config = dict(
    n_layer=10,
    experts_per_token=8,
    d_shared_expert=256,
    router_score='sigmoid',
    balance_bias=True,
    n_groups=4,
    init_std_router=0.00797,
    lr_router=0.000904,
    norm_eps=1e-06,
    optimizer='muon_variant',
    beta1=0.9,
    batch_tokens=[65536, 131072],
    seq_len=1536,
    train_tokens=458300000,
)
Below are experts of layer 7 (counted from 0) of a mixture-of-experts language model. Rows are named router (the router's row for the expert), down (a neuron's output weights, with its number) and show model dimensions 0-127. Each number is 128 + 24 x the weight over its row's rms, rounded and kept within 0 to 255. Numbers have three digits each.
After each expert's rows: a language model's description of what the expert responds to. This comes from a sample of Wikipedia text that the model never trained on.

# expert 31
router:115124101146137144150161126139109137133098132106120137141169114135140133122115130103148122160147175144114131093165135124087127168110148093141070115141107165144093164112124082142165167157126137123124128152117107111098124116127085113146124128107168089153079125123132120141180092124126184147156123135127095119117170129110154172112156096118107125108141129114165147126115138071082091135135
down0:144139106093119146165093094129105121130153152138110125160140123180132108151153116146124134142136105135134088145141136139109044127140133124141134113122130155082161147117100092111107138130133123167154142136143155142129121097156123148154134124120095153095092148122126166170178101126122117094138115134147174124143135116146127133102121084069166111155105145152138127109156129167148163089080
down1:111123131129139111137127100099128095126094099157126093141140140125118147092125097136142137114111144111130119105129149153168100158124160127153132185167198115189121114125099147122138141155088178141115102150133112103129158140156129171148158135127167094130145126152156112144132136110130102114151100133140189128113106102097130135077174114135101162171140121127107132165139091148101120119137
down2:151133154122149139122128118159142151150087122128151146103070138185142104126147139114128189171168094139124108168113156117122116146090132153115121098087160090153115127183145167102156134123095125124095095111132139160128138123102140118121147151145128136171106141101099188153115104120149096164097129152123142097088129097130131154150109120131134117136147121132166165128143116116094140150145
down3:102125131136109121079133147143111102147136107129125100099127136136100083118159128141101123171106132159135115157150142187120160146090122105134132108148181078135105155163053126113128160103076169118137093126145130139149158132106124088137141136122113126089165143126090134142123105093152137112140078136119138110129149113124129111148098113119140166065121102129140099118120146115151135098126
down4:178104099129140118109143105118124127136113167116122153137130136119110128134137124087115162120138098164143141119103165116130101157116147140133143166116078106146129137165142140068099077137151123128132107144174167104071137123138133143157109149183131125110146117134194121144157157135129105085159127141094145121137122145107120096138159084150155134177151139156129111113183130115141135123153
down5:131140144114135094131158165114123108155145103126113094143186115105132148143123119139136144098079116119198164146179100113083121129147124133159107182082143135136122110124087103146155077132177173122128143133121124145153107183124156145114107142114118156129127110132087111140141123103106144088116130129135105154146114146144146171096124137132112171135141109115134150184125110130136114112118
down6:126127118069176076131175110130093112110150119110112147121137171117143116188160138113076111146095152167119143131129111124088088117129107086163134105101116158186137110073150147121122142095102160146138107115107134134118142172160103114133137145120137117112134097158144119135116112128131125147124138161118137138148096144143145112090145164125112138162106155109144131173120100110172140125135
Personal and family modifiers

# expert 48
router:092102119146125148158136140133140137148104124103124106157175127155153163121158127138120105153141164136135136099153112122057126161114103116127109116132114148134115125102131075159120183151108123111133136170138097107090126102124066132139147130107126071161097131148155111136140106135103153159122144144142144191132155144103131150110139159096103109105089168116164170143141130121100119108122
down0:137165100128081119127110142178150153155142137110094151155105103111120146124117141146134173112102143111105101156091072116132105097127143152149134150206124107161116097130103114124088098121083148160141096126096110173104133119122148152145130101133142136126107164138167135161098180115111099159156128116119122152067135147104160145155137119147093123120136138125143114156139130132135129130140
down1:131127129133135133097123151169165082186127123115151165097122123065106111132136138097153139144147082093139113108116149146125139134157132116052124123111091113116172131121094139149119068102102103133161152117087112133124148101114130179100136159168145133147118164123090116147146112135156135129104125147134104110136107164124153147137123136089106124149146147118089109130165130170123124135126
down2:105128119170086134155119132162120122187121167137135139162095137122121126144124121100130130119194091188144143146107103130112147158138115094122131120113162132157134148168148146146142128135109122106127122170184139119104104132130171118147093117133118133125129141089137168106113132134116138091121175113145143155163142160125132145136117106117161127179180131101118121163137121204115137137134
down3:087126142095122172139133148134105096094133160120130120114127138143157126122127133131152139138124171117152095141106109129193140131121064133120150108154086171154165139136122135141144117110122078166153066135148111134174093123105117156126105153146140111110111105124156118146121132076120112121142184110091100140154135108123110112067127146151136104151136148109112118140108143116084133130091
down4:167126101146133130102130124068103126150087106107140142107106106076121137107123156101146109104094092133103144114128133168146132065136150122117168146090149132120148072105126113121066128089141160159130181106130151123138153136105146112154117159105170142098135126135115170127151136144169109134128084107118162119103128109113115087131137157124165098129131134144118126107146139127111127125081
down5:122134163101118151122139130074154112131138126150123137113098125154131119132123130112115145100138115113101128143122098164119150159175117097116169141104114159121121131078098113104140175161130122121125088134176097074152165074124116125099103110130106131144133131130118143107199106121140136098151117155164157138182146082167111111136142117127148147114126091143115120114175118136131154096165
down6:105112156142147128121091126134138135104152155154184087123109124106093144103117149129123112094106128133090163067102180150098091133181100127132131125131122100130129109073087119119146136157099132120098086139145112091127131139128137117149079136141114116142130111118129184134124095114137110123170143145087174122132141132104130100144120122125139137141157119137096180101081096108123164121118
Group-describing adjectives

# expert 42
router:172121079139153096169112130073099125168126168152113146153130117150129129120103129119114122120146137112146140131176110150079146154147147132110057170146114125115098131107129121173150158143151106131109125143135130114124130115063107104123128123122175115168135140138157072136146129134160147158120107133113099155147113152162133171155130142097144144144111120132147158166133139103085107117112
down0:118137106088150168099124151130095089094117100155162161169126115156131118116189139089109133132107115090105151122139119130163106139164147123129114130138135149153139142123146119083153118135123128144139164090129174117106109155134115138119129156107110128118110104150114131149144145159090110168125118145160173134150164160127077103163146155156094144136148111158113103156123089069135167121144
down1:164152144087117113094151161118106109109137114154089118091154102098128114152109142113137102113106122114166111119091118143103120114133086152115124165118121143162090123121125138134100074130112197140125123114120135089141096181106154167159121105116099113144111115112086105089099112127144107146104084105145115107121157130137107149130130087135093139096119088073123129129159126155130127147107
down2:121164101137097155150087098139078144120100153145112179112092116123146156150122128131144117114098163159153153163095146143158108104131100156137134123105123161144148130171091133134107102151104138096114108136100141123160127118135126145123140134135118134102097116176147127124148122123152133131166165159133092132106122101092105166084147106118116107141114159122209149134090138175138161129142
down3:124086098121108132118135148106131161129134148126157141153126108141152174121143145130132155163116146104080120139156117122136090145106117141136108120137127137106089106166094142158206119153133141145144184144170132166154151140121120183105111144132133123114130145157146094143116147151142110077118154135119138138149126118154091143130036117105145146113130159115114147108168132147115160125150
down4:124136130128132089129134130154119089114123067081114123124140129083111095141146100142126165134172137159146135121119104114133131120060164121129144120178096172092116120149102088140121086114104132097128084144135108134074135115116127132131093118171161125126122137135123105107092154102136116121144119141130145093120120137147121122126144161101136114118125174116148109121104176119051130110092
down5:091129147112144167161160103107132155131093117179132116142132120111131126135207111144122114164131146124100101101118168109121168132133153135109149127124149168139114165137117127159126135133124127120092108115126137119156062108139113146145153100153119079167115200077108115100131089123122148149123112130154122141165148129095144110077099118147112158125154108148118108124136108122096128149140
down6:150140145116138131178138093110112116157122141105167125114152128124127091158126157076085100129127123109105131094123142129122159149065125149131143111179114125103142123099121152081147110145153148128148120197136144137173158143111116143127167117149123111132113131095094139130107107116129138144148107113090127161126092167154099117111110158193100128148170096110111110121153113094107129106138
Numbers in stats

# expert 14
router:108115092105148133128175144102111152147135124145118128137175118180139136116131155118126081176128163160102121117168121127120119156076112122145057121118143145131126137096119121139118194162122114110101141152140116098113136119105094124156141105135144072134097086150136118120161104162123163170126145152119110166135138152102122157115136139122087133107083137131144160133130133090120108122093
down0:124115150113125137117135164117149120152083073116115150171162164102138130144121131150112115167101155152171093158142108138123105152112121148187104084102157106114137156128122104111126159132107132114153104147108155146151147168157135128135160147045130105104118121153125166097147133161129135147138148127106155102136120088141104106122131121145114119100125145105089104123144161142146167100166
down1:137131126133146075101122132160127146128155112119116170110152122080138107114098074107143111138091119092118111136069117149169113137149112153132117124160163126129111141130129169138152136125162161121152096176127156098090115165158201112113157134147072138121132141103152104141162132100138131151126133116091104099090130141133128114126125127130136089145191136146135126124157110137134107149151
down2:137123163153150131121097142129134123143129079126168123119084168106134091123158127143124103157139116156139147120136135172129131180110130128092156135133135157108167127105123114141088155146098104137177148157083135076113142127097089163131109145121117084146118141170136160143093136110130105132115146114158144153116160150174117100090113095159117171108138160147113137135117131100107137152076
down3:143151130124130140081131194115140160146135145158095168098194114144139143146131132094146135100159156093089106128155131137147098153158147116116147133140135128085107124149116077142100109146122119085142124123133182155126100161151101134127108098152123116106133079123098112109132170105139138124134120157157121082127113088112132094153135130170143134133104112129161127093105123123109099162095
down4:158123126120137115114142110142141119125130062118137093102142150106141112119116095128135153133145112127186103124122123105132096120147093127195114146121126115107119092097089171133167156120111125126096119138121122113176139130118102144107117164088134130100158093114090185119148106135122126130115143149096089155136094124112181117128156156108100124170107125103070145140113078136145128152146
down5:116130118178096085175088173118117174126179148124129127125141120107177149088136148147146119145100137115115138100118099123108131140124146087095132116143103136114176106100158131147121074124142135176133154121160117166130119127184102136164080141118103134124089145124144113105136149115157148094133190132112146113079109143134127157148123125113140153122132134143113147119105130136088149112142
down6:142099148120096132161117112139126120112122077160112113148129137130169101169133096120119124110096103158100126184138121146129089140124106172173092114125158122134165169152124142139111179147115140169157107163149151115112165138124159112142149134127116119164131141095099161139114147095183143123118133125150131134188138097083143135132149096163117101112126157107144090134166118121143135150117
Adjective modifiers

# expert 25
router:131133077152140142142148139131114177127136182108110148125111101107112131054119133093097125101190181158125085120122159124126131127136136161133131156128101121137096096092144115129135141138168109105137152116178101102113116150097143100135106152109140117154108093126152101112158142124118150153103121118166122091122138171109097126107158123116098126122108123134113166135164180120108098151123
down0:150115146161114136103129136156122093096143107097177095107158122130123116131162088110122142163105133131136114171118144111117117155134111158119102098105119118105117148124104144161172108124134150145135173157155118129127142121154148119112168147119111134097145137055149155133126145080153134119145098153125127110111126153148102132144094100106152078146129145174158092134118078176092132081142
down1:097116107106112111091145152127116117077149120139128120153149169158095122131111141163155108130132128142144161091155142172172086142156149160170158134146131139122154096143137126106096152123101142147113175127109165097127081121138139105130118118129091125108170125098140137136104124143154110122119079114111140098083091105153123127140067118111127092112143121097142128133135156164140175146170
down2:126120103156099112111103134139143142164109126129125135114135170136109147069147164117108147112098106151152107111127139171142121159183180113075147114146120156112139119089109163124123137158101106090174130186103125120158145143133152137139110152134136180155177127121118128143125178166151133099146154137108124125089123117158141145135089155131137114087141157111131148132142123151106085130124
down3:120139157133144088114179124124160170158111191147157135125158119135141114138153138143170150113116151153118080118088145147155172134152112144084121144144147115144118122166088126136141124153146146146134159108100152104123110136115131073122118140123105142124161121131142123116136112104103141108140154190124135174110155112132128116102083131115092108097173110123148131158078127117145165167155
down4:089079120139150097118127103124132129207125139073163147129127131101134114135116161148124160130149124171163133132125138156131140156108096112122153093100112098130113127138146073113120119132141143137137116136139109147104155146126102160156121126106130084136149137125123141098141089126090158107124146156155133114074141108124128122147166111157145131159062148133074087091114137138123131123177
down5:119097131122140138118138119109121154136169086130140138102114103088114121137147135098163106093157129118177166110118121150154141158176100115164130138097106152140144154094171097120141111101143114111120166127091118160146116162163135119133128104153084161126114134086128147123161110171120144117110117144148170131147160165122106118132186163157144172120135108154133173102118124117160098117098
down6:144125132132112153141110154140138146186169149121142114137132147108115112149167139167097110160186069153135133109131156155150097096121132120125088119117135094154133185119114112156092135060142134158144134131145124108129155115132120129115134126173130140102112142148115151108109118126124112132157160158132122119129124117124151146070102108134116135100061092150128094111159161160161137095118
Sports seasons and wins

# expert 21
router:119094113134193107137163140095146147161142148100133144123144134128141113097124115045121118101161159103117138121125097139129107133108155140107133126124110112137151146089133121157142166148120131129130142114136119136121074132128115067105141138136146046143095089134157115141138142126152126182107111114175122126122171134120131115125167155068107110110104137128124164136120162123114120116113
down0:155121137060132122158141155160146131152145132174156138127114132144097095103120099151154111145093105119129110135176135156152159126113118164095070118106133077096108105126135099134094144141144168078143112088136143132124146139120121121134108122152098136135156122157097136127144123129093092071101121115113143135148085124098104107108113170133138127176150169125117138113130131077112135121148
down1:081149169154148107115138078125104144146112091110121143138110142103145068133130124165099093136138149189143140138108145125101116129157117122150107093178130194134157130113127105139134122188138156096082146110140108113116119124133114131155138136093135149139093173154147122144120103152134160143154160103132130193150117099145127105160167121132110156135126133116130114113147135095120151125138
down2:127146142103182107160117137135140161145137117092125149113158158133115118150081106124153056110136097126118158121126137115132125108105120134131143097113138090088140140120138158114090126106149156113120095081143160130084145091124145098099157086127134122149143154132071087145144117073157140115103113117169117121093141148132135111125130080145136153093141120094108151104119116142135183117121
down3:114132165119127134133144098145103131161133146146122181157137110085107116126148154103150131107120116148086101122105144131172094161137152123092117127121108125160132120111090189160138119174124148127166102150112113143153128119093126110128127127110161127165142140141104118093142119142127138167172173115126108096124160156122119120122085051108118120120067119107102136114149149096146130120168
down4:163111117101130119160119148129105143173180160101097087093113110118163179148063098099119108098126137115142145125119132143117136095088157115132152135173110117139147096111101121122145133065117130152136116137107133105113166073138134145146150122114111116129170189111124121121139100126144119152126080103127137099112099146131129125130161118121140133200130134113087146118130121114119106111128
down5:138152139129133076170140158133146094095122121084090105180162099084121128140136139136128131135136185104158109113108167093129139089112097117150142123162143165186105135135115167132128126115122127137097119129132110124120111105162126107173134161121117106114133122155170131128121179104102136146181134135169165136163158138143151130131142129148136137097101149097115158146145099146115141136173
down6:165091121084140101110165104148154079178129097127150126119139139117126119129117152083107144100144145133140133129108137136127120160141087159145153176121110133160113128106143167125115126154087105127151176104157094124145087132127186064100135162123117164132114133171169142100124172126153109142136151159133121130116138113133143113126137135096137085096141154111131090121144166134105143110128
Standalone year numbers

# expert 23
router:143100040144184117130134110084150149187114137127134120196115080154124157110167132124132110140170140109123084097117155122142124116106099122139135114120133130119158136113130143115120132127164135102110172140152125107122141123115117103133173093131131089127150126168142103154114113132125184144121134097168124133141134133107122130153152145130120119104151169149134163157142181123136101118146
down0:117104123125138151137189105156147145139054087148131136113133090114129106092114125144122145115133134094126103139139118132124124134150151141121134139120136129134102139114109153107136100085134083117112130141136141140122162158179119168134192145127124124140121128142103108112139123141118123075149104083131156151096117123152128141165176127111147123141094160163091084150166143097113088066147
down1:131147143107125154084141086174110154099132161109095131114152174146107164147145111123204149145130135101150144107127129145135099130154105118154179128129115127113115126090161135121146126125117136152161165127129133099132127133162120104154094134142111164155172152114142115101134130162174141082127113147120127104106141152128165116146163132082097166103130082130120134118124130133177155149090
down2:121132096120114095179122136120133127072156138123095126084101128092105120151145118135129080130135127117161091104102145168111132131106144106139121147135130167097126154173106061139099157166139134125103147132126074131189152125124148137131132155160113138153139132133107132134115118156101088099109063123127109107135105099139114118126130101140120109126142115126103127117130092100070150173123
down3:115193122116122084130130126113160128150148088133141139153143106107100118142126145132109119071108158107149161104150214140180113134184148103144149108127129158137121115152120147115141139104097125103165135112148153122135163097131167111117142094118104137110125122110105139099128100125108081154134101137085121181133125113160134159117160150110155134108126135128152150105156124087133150115141
down4:117094119117101100137116111153094149143124129141123132154136131093109103124120146129098099166140149133116160171108128146126097174106156117093138102142126122118140074096098128126113101083155086110073091100113138150095113089111157133101101085101116105115121155136170127122109110096105112117129156098126125104137128133124153096110094106116077106098118125136168094156103128118183158146141
down5:152090124160116095142118120119106169174147139095177089143122138132100140129152132122158147097129120094137109111114152120095146130120117136161090178130092109131072098136090157147131133136144121130113143126133129150132135125165100149120148096114121121137080138084144110197176101169090127165165145081138100109136103123119120115147121137097137119149124119160114143153132118107121180136151
down6:111152127150137157116162100124128102089142130104140170160110172120135115108120153101138140127193167100145131185137139121085139153142122160114123109132116198180183122123120118161132126167148105138136109100148107132124166140156137149152143082122128113146091106138139145119104088121126137174155117144163152160141114112116104106107161126119119154119114165129106109155095132122108116162136
List and table separators

# expert 50
router:104105098172141141153110117150164190165129159142085117145151091148151168127182160128126123161158093131128115094144133145105138123118128109084103116166108103136100123118140131123088155141135106107081165135156134124114099132111117124154166164158172126152130126125139129109137149131141156118123109123152155137189155125133104129141106173125079099134092162152158138142099134129115124146119
down0:125076148175133110081133125101155154124113128135116096151152093164192106137150133149147140125101138113133170100141120147139148122122106165126129140157135138123100136141088147140084135112106094111127143110096113144112097151126132143195100184149102142085122081108097114067115117140145123114126107111114159156167154123142179155119143133121130146153116136106141136116121121145120086114122
down1:112138134162157128118112152106080161132098112105130108162118138122140111150129112147137151131140120128141092064144112129107141160117148127125125155120159151150110085123134111144133109092128151148128166133184097113136103118117134115086120119152116120155129092156089125178107116071077188103144113149117120171133140107111152126145120148120134149130149152110105089193134118105153099100098
down2:129116123131101109183142105144090115098089116153145155167141111126106122130109120129175158119140194067089100149153123155132146104129136173118113179143145109108116148123139111156129135119140143180136111143106086099113144138162127107117106126135135130135164134169126154138089131121129087103148087154117107145162110153128160098133095071151141118155145115098128139136098112108132148123106
down3:112116132140133132113085157111149096078130106109105118120118111118123071144133117125180104164085142157109130117119139125088090122102113111125115150143086146121111112146128123147156133090140161089141143128104159169086107151150105134164136137176133159162139163121123146120184071144122127096126154132100116124140164173145136144147136133168163129129140150114121102138103143113093148125174
down4:148128148143134161143092157154147132110128174101169137110170077150119115129165116107137156142121140146138122116125169145113145095133132159143117127111112104117102099142116114138131091105104090133127132127138131151122135145124158128157108165122138084125108120138139080139115052137164080137161143104119153122097148181167138087151098165140107154134156146125153141109168161096166141102122
down5:094172170133122164123121120080128125117098117128096150139135145167168115140129155125121161078144142126169137138181145117105081116131117124148156106113117145068096110130108130153096121132128108077168086140102146124106088142091173117123137136079115097110153115123083145141118097103084113125114132117120125134097160089102132148131099112147134128139144116130084110123106155124157125138124
down6:169063110156196138121174132116133176116120078157130148143107158152165076097121141139087139138128166121127160107140094125122142118176125122188124108114142120133139147120118163108135118143096171136118105145120099134103118131170100152139103113134132103167102123106138166138138117132122111125104143081109108164138164118132135132117135141131108144112171131115131117152144158133147121094097
Name and month starts

# expert 4
router:145083093133151093108159123121121161141117167142099112101141091136134127124113106066101109136174140145137124101137135163139161130158148127113117138147131100143102146133135146152131158134152105130125206147149117094142119130112127071073136136127143110128145133162150153152148110103143125159107143109121121135126144188128123129140119155098089054120107127133090125153128111142081131114157
down0:116124126158152123139075135102088155135119161145132134160130163149162100096112119143099109068120165124129160119117099120155119121128116135124116159154162141107140127111140123153163111119148108119161159131101111126177130173118093162147124195145115109132090110143112099165174130138094150094113120144125107110069153161112162097101100150100090110123114121107122123134123098136125133112155
down1:113141104118149131108109124170158141128126125090158081094190128143151145116096113149111120106135123092137137116119097135139132105098164114151123114170115136143190148118142161113119121089160107130179132129182114131146104129135153092111143158153122141136168144105159166106100119127149094122127132108167106124099112112123127111131182099116116141154143099120156116136116110194096127165102
down2:131100105164166104079210119098145114186114131138110130141158116141160113114125124105137104131111162112140107140119133115142102123134099156166111120110147123136129110102115157137167135086160130131104154132135129178136137135100125163135150141147087140087139132145124107167135149106139123143114159069111138157112148145110128123148095049104145141136146078116129117170122124138118113156128
down3:157145122148114125126157152091133134148153123128143130124110143104108088127100134115102154141090126133129122120126169079155101120149132116104144092078145112124146139094162115132101125165158149124136089110173164149125123120114121115111154111147099117124080161118118113149161117162103145134116134071204179154136102083076124126123091116155118119125085125141114123143128166135147166140112
down4:078126163172116114161124147107127144170148152137113095123107134124130180091120121079113135076147133107116084155138114106109115125124114097132106115131118170176142119120166123110155144141125140145103117136169158136124093140097126110098177107120121108146135114152126142046142126112122110120132108108156151123160102120170090127144139137136126122101136114119121171130116147194130151095132
down5:096112120173105152117114120140146103163159118144135130159110153168145108096140120111129102158072102109155086160155130144141132122117124134110116122128105096161134141110158119100121147159114140153131135127115103102164184092138164143111124138136100177154123106146102133175123187136119113114157106091101101138083102142171139136169095153138182151128125153119128106131129162093131127140121
down6:136142114135103131136132101112126120103137131176126118104112120113175131165149137145193123121160124104178155184142122118114130148100118141115094142131149108110077121176156068153137158152096120168150147132121111099162182142140107107145123111147116143101108124106115125103116120146091107097164123122120093127141128148182143137130142122145178114173104120152140149126156100139133171145132
List and table entries

# expert 18
router:138130065134176129130138151119145151147138153097115150104157138123156126106125131122133146145160150132138119116129120190130146112105104150089148130103099141127117162144165121161136110164129126099089162121187122140122111077142108138120163102154126088122137107152129105137154118125142123140124073124135103136144139139122160180181120145097098099081139119147153139173168136115109113081109
down0:121159123128053134117091132119152167125142109121132101177136147141121100100133152132117120147127077158127125110108129149071085126119117185140138156076130110149124157124132164087198140122128153121140129160131124080152119107141135139088168146135133132117110133119094109092119169129118131100178124112104084157149132096155143119115118126114154116107128109131121146128161160117106113107131
down1:115091137111124118169144140088118136104139157136156125149145105123126119140116155142115133116107136094161153115129147135115133093162105137073132145153170138150100091142135128121055109118103053147132158112116163132126129070117135125111116097136136130106110164102142147110118128120117114134081098148139138135089103116113117160128096146120085136153107147113112154170119056132103147138097
down2:135053096158175073128142118124149155116124095114133074134132112150100174135119109120095140100142112160138141172147128115126170127135120100130136125126120120104132136096162100106128160099123147114104117110128136130113133124097082147136118111078115122142140126083175135100142127121143121131170099089147124146172133109141103077156130146150159103138127155095151142186117108124137130102108
down3:144135138120113167137107171158180130155109142119136137119118156138107115151113090113108122119106144150119130115156133162106129147118098116155157160117083138148148122154096094154076135098207114146137131122095128123094137105202150116143137127083149153112170134133110149119153091109127140141122165099160118134091132133078123125157114108141110126067135154139128118134116131148108156112116
down4:140093111127167123092100121159107118132107125102163086094118142090184133102159095125147100081138126157107088114107074089151128102132123132131146095110139107089137172103135091145121142150152116178116093138120131125140124120119126157123088108139133154158169128128146157156104148152149140144110087130131072132107114092112127129104120158145129122125133115082113131126133111136159105164088
down5:146125127125102149110163118091131109118159129144145169134098161151166142097156128106116127124110152160095110121116204126131108137153120153152121109125117176120122146095127122121155155170117145128153115135091128164102181126131151135113122161133183099126158136146104129140138117098122123166140166110088165128096107140160130145160136121093124143077094080108093142132115157101128121156159
down6:160130146112200149086164113142142123144126101161128097135157083112130124139125137147175111142093102134124108101059124095146118115145173134108125110109111115130122123125188128111125141107154162109093129118109068133184159116133143122130140141139145134129132116105122139125161106105130145117141147075127121123121162125115149155092128151110130176111122163156149139104128154083152151152159
Film and music credits

# expert 41
router:130092098084156134154141104138143131185139144164123133121165133157128126128131172124114088123142159137135150115171104160117106162105117109106079132101125132098129101074141103187134137145166118089122147124142092119114144112107121119110139099114126106171070094138116116159127088158146131182095107124136115163139164136138134131126123154109094133116120164133128188128123150116119127146121
down0:130136114139130129141126151126144159111134086123120135143054125134131129134110106192111139120155171120123125132126172129100113099107165166093155096136134144131124141114132122117173139116143164128127134096144145068156154100080134138114130125119048111127131111133117107112119136133109161093106123143136106116077165094180130100109132158167118129098143125136123104104167092119110093127134
down1:159135124088156142154137165108125109123122145141131075125135153153112112147182172122119127127115114102157162132113093112104132150122161107092136142104093088094138132126125110133128118092137138122146109100170155101127117074125168170105132114129150139179124146140114131099141178120114072152139116118139145163099139085106098118140121124138110134093139138145095156179112104111164152165119
down2:163133113128115139123091121137129082137139130105158105109160172122138118114092137143087122120099113138101099130144115145097146126098083116115135134141147127161124176116178152132166128112081140151103145132138169101154109096091147144138128135118178114157151148034100127131152145114106128134080126128147123148112124103111133124138093083122129132075138085098129112111105100148122143126133
down3:156152128129114141116158124143105164114119120143085128147152088159150134135129118136161156126125106140126116159121119102141117116120134101119091162095121112138103142117129110127124075155165161132094150097135143109096143148098100087102106123134088147106169167143113097126082113134116105165142135135170129120114122166125136136188109127100093135101068129123135131105167072131107124124192
down4:117106138073096154149103150130155129109101146158128115097151138150122126187096099111170151119143071149100124135146125110144122144182125155128117162156149166092119105137135148135106116114110081154113094124138109136136180113113145147134091131140126179077119159097129134145092146119116082148101134098136100134144126139131135180119121145130135138128141140097123126128164108125114083100172
down5:119132122124114089137136144130135106178125071129108113156091155161159117147116157129109127134116129107108171152143165122111100213128092154145108096113097125113143157112143111169110100145096104165142103128154126144109145099126115156145106110136085116151121160113099167106138124130112148105110192077117127111119152092107107122132145125170130164123128101106115151143115109145149124139101
down6:134157139113138163114116132157121136124116129106131142128115121159113167071138098138111083140124111139106109121132097141136113106134078126104124173108143118124102125128123136108177117077111138097086138143119142139153126141126112129140130100094110156111182086148150143129139101114147153174180114142150119124080088071123151155111137117133138167120130127153068169132122124175151140162162
Ordinals and determiner adjectives

# expert 19
router:162105108161137106164145110100096118177098155152120132150135124130125167112111123126120143125126144112123148105141119144078151130112150143108061158164105142118105154091113131178131167114141150112122128154128127116118140114100077121106129109118143071184101119120138074143119097117152163139116117113154113183121109146158129152132135172104152128113095113114171161158142135132106109119147
down0:116058139136106090127085137100134116086136112109086126149119126154154125162103107144161091122109130113136141149113153114161127114143117172133146123158131133128120135169098121122096147102076120159145112132161142190056125126146148165122147104145078126127093141099138107119122154098118132117129173134139155081160138152168146098110147128113151120138099126126156116101146125112125117126162
down1:099146120091150112143129139136112140127104137158178128133119108105109118148153110121131138133140118134105093163149130218126140120129126115129130148130154160178130114099119144139117087095111153144161089143122138125112120131168086129122112124124112136123107131107094097109150076146177171180130139151119100168140115135122116164159077157124149142160144090124121124136161109079156099113139
down2:128144113130119153150111150121143132158120077118112147107120136122107086158127142119119114186171131112120108091125136090116150137136160156124150120106146147126104124133060118136111171132137098118127150134129115129152148159139125161098106191111121105154164176165086116121115151131035121111139131142132135158130144113163154120125100110133113151107135151131099157091120130108118164092110
down3:115068137135155130135119127138098128136146130124158179122145128107108139129150092045111150113158108133111147133125107131146072140147134155085156173160092135154130113102061160152135113124120124141109153123125104119115117120111154110143094139111129157131116129156159139118139170132120098111143143120124110105089129116136146149154107128100153136104116159167108157109057122094129085132120
down4:125132128101116079151129167076173129132121113137130139156075146152130083142116163106121139140187112120148089120147082138154117154116105129110166132130159114153105096148130121114115074087180140106147127097112198122109112107121146096135135097123146140166119109078125133106176132120125141127142082114144140142098141143108160106172107123133106140125133103122122107135146117123123126105144
down5:182161142145127129139136159109083157103129103098118141093135122099119126133123124145123089115134164139102134134087071108112157088091150182139128114114125132063112108149137160148121133106091136141128106151089130084145094146151116123115138133129155133122090148135169132116137173150139131094130076153140132131147093114108158140144115141118167100142104156104126124104129104082085139142107
down6:155135140123131105147153124095103120135113080134134092155117108071115135169153141142112129122129148109176157167137130176109126107125131130144099143167107150139143101122122116121127131125123125132111095136121083091091119115102121141087147113095139093152116104102147137168143162131155125163123172152130130073092154106210153170082103145125135102126133106113132137087142126121134152133130
Counts and number words

# expert 56
router:143163115133146135142116105088118184134130163079130126133181106141126144102182148137130105115158114152119107130122163135126133143148108111112100119108091119122095191143158147119147139141128077107123161169127126124142083147082153119154148126095132131123096106113155114126114085108136159129116085114114086118184135102119120127118110128116117067132096144148104112145095115112129092136155
down0:081135187091146149134107140122158127112122161148106127124076170117144165150139152092113161086125146104143159137129108129106077161113094146155114142106157131126138124091142102126165138123109175130109096102136138119134111116162139081115140135118115127142123109110096132110141147148168156125124163152134148142142079136162149138145089112132151110105095146115144110083180156137124163145099
down1:122141143130105118130125077170119120103155093096108121098149157153114115147102128134143141147072175144129113118114114179150136113098126155136146089126099129148141130133144094128154160139110136124095086141143119119119084127119146092118093106116111114099160181071137113165153143122133123145115171150154169129113110166105161096089095151121120153130125135111172148143124177117118163114127
down2:125170142131102129182110143140118142171144131159122146123131141136124127143144128105114113122127124110106151089119155106163166159120098119153115164151146134114161142144155141132108140126099121137197093094096117073149100093109118120140155190121103080106167096103129098120078145154144157121155105179148130109105108116121143115147133155121112116109123101160104147105166101141142105132143
down3:147101115110100136142108084145084099090119163148082125157091141129127114077126107117109138161117150114104158134119112148148112104117131153121154163119140054141107074131143129093119097098151137135131077181136105135124111099129099131146096150148149128132124119151103138102184132131065133112145123096142123120127101138130116120159130119110146118091160126118072157125113098140133108127136
down4:142155134144153109124131172127132097129081104172136173117140113100139159112125135149135148135120131123161103197107106096151155109125122136133136132134134116198163121146105129127145169125160088119104122125178107155154136169136138125092093164144168127108132100125136119114151119156132113150131096124123138142133144082103130148122122167149147126124100165129147099174105142076107180110127
down5:129162079116112149143116144088116118131105135115129132092168123105111160101108105120109135093130091154160152094144135144112124157115155141163133104150112187108120108135105125162144110117159138159110132114107142135074111140141160150102115134138157180098138133090098178094089198132124142116114118129142127140121101143080107161131138118111139124086133128129105126125156101136146098074121
down6:136148143130112133124102138154145125058141089131158145141106124164137162098146164129104115105142136106158097128135111104173121119120154071161101127131106108123113102111136132122129123121102124100117101102150135111175102118133110108109114132147148113154123096138137108079125108086131075130147134122153176128122195096110151133094158117100137089133132132147109096158080116181109131152146
Personal name pieces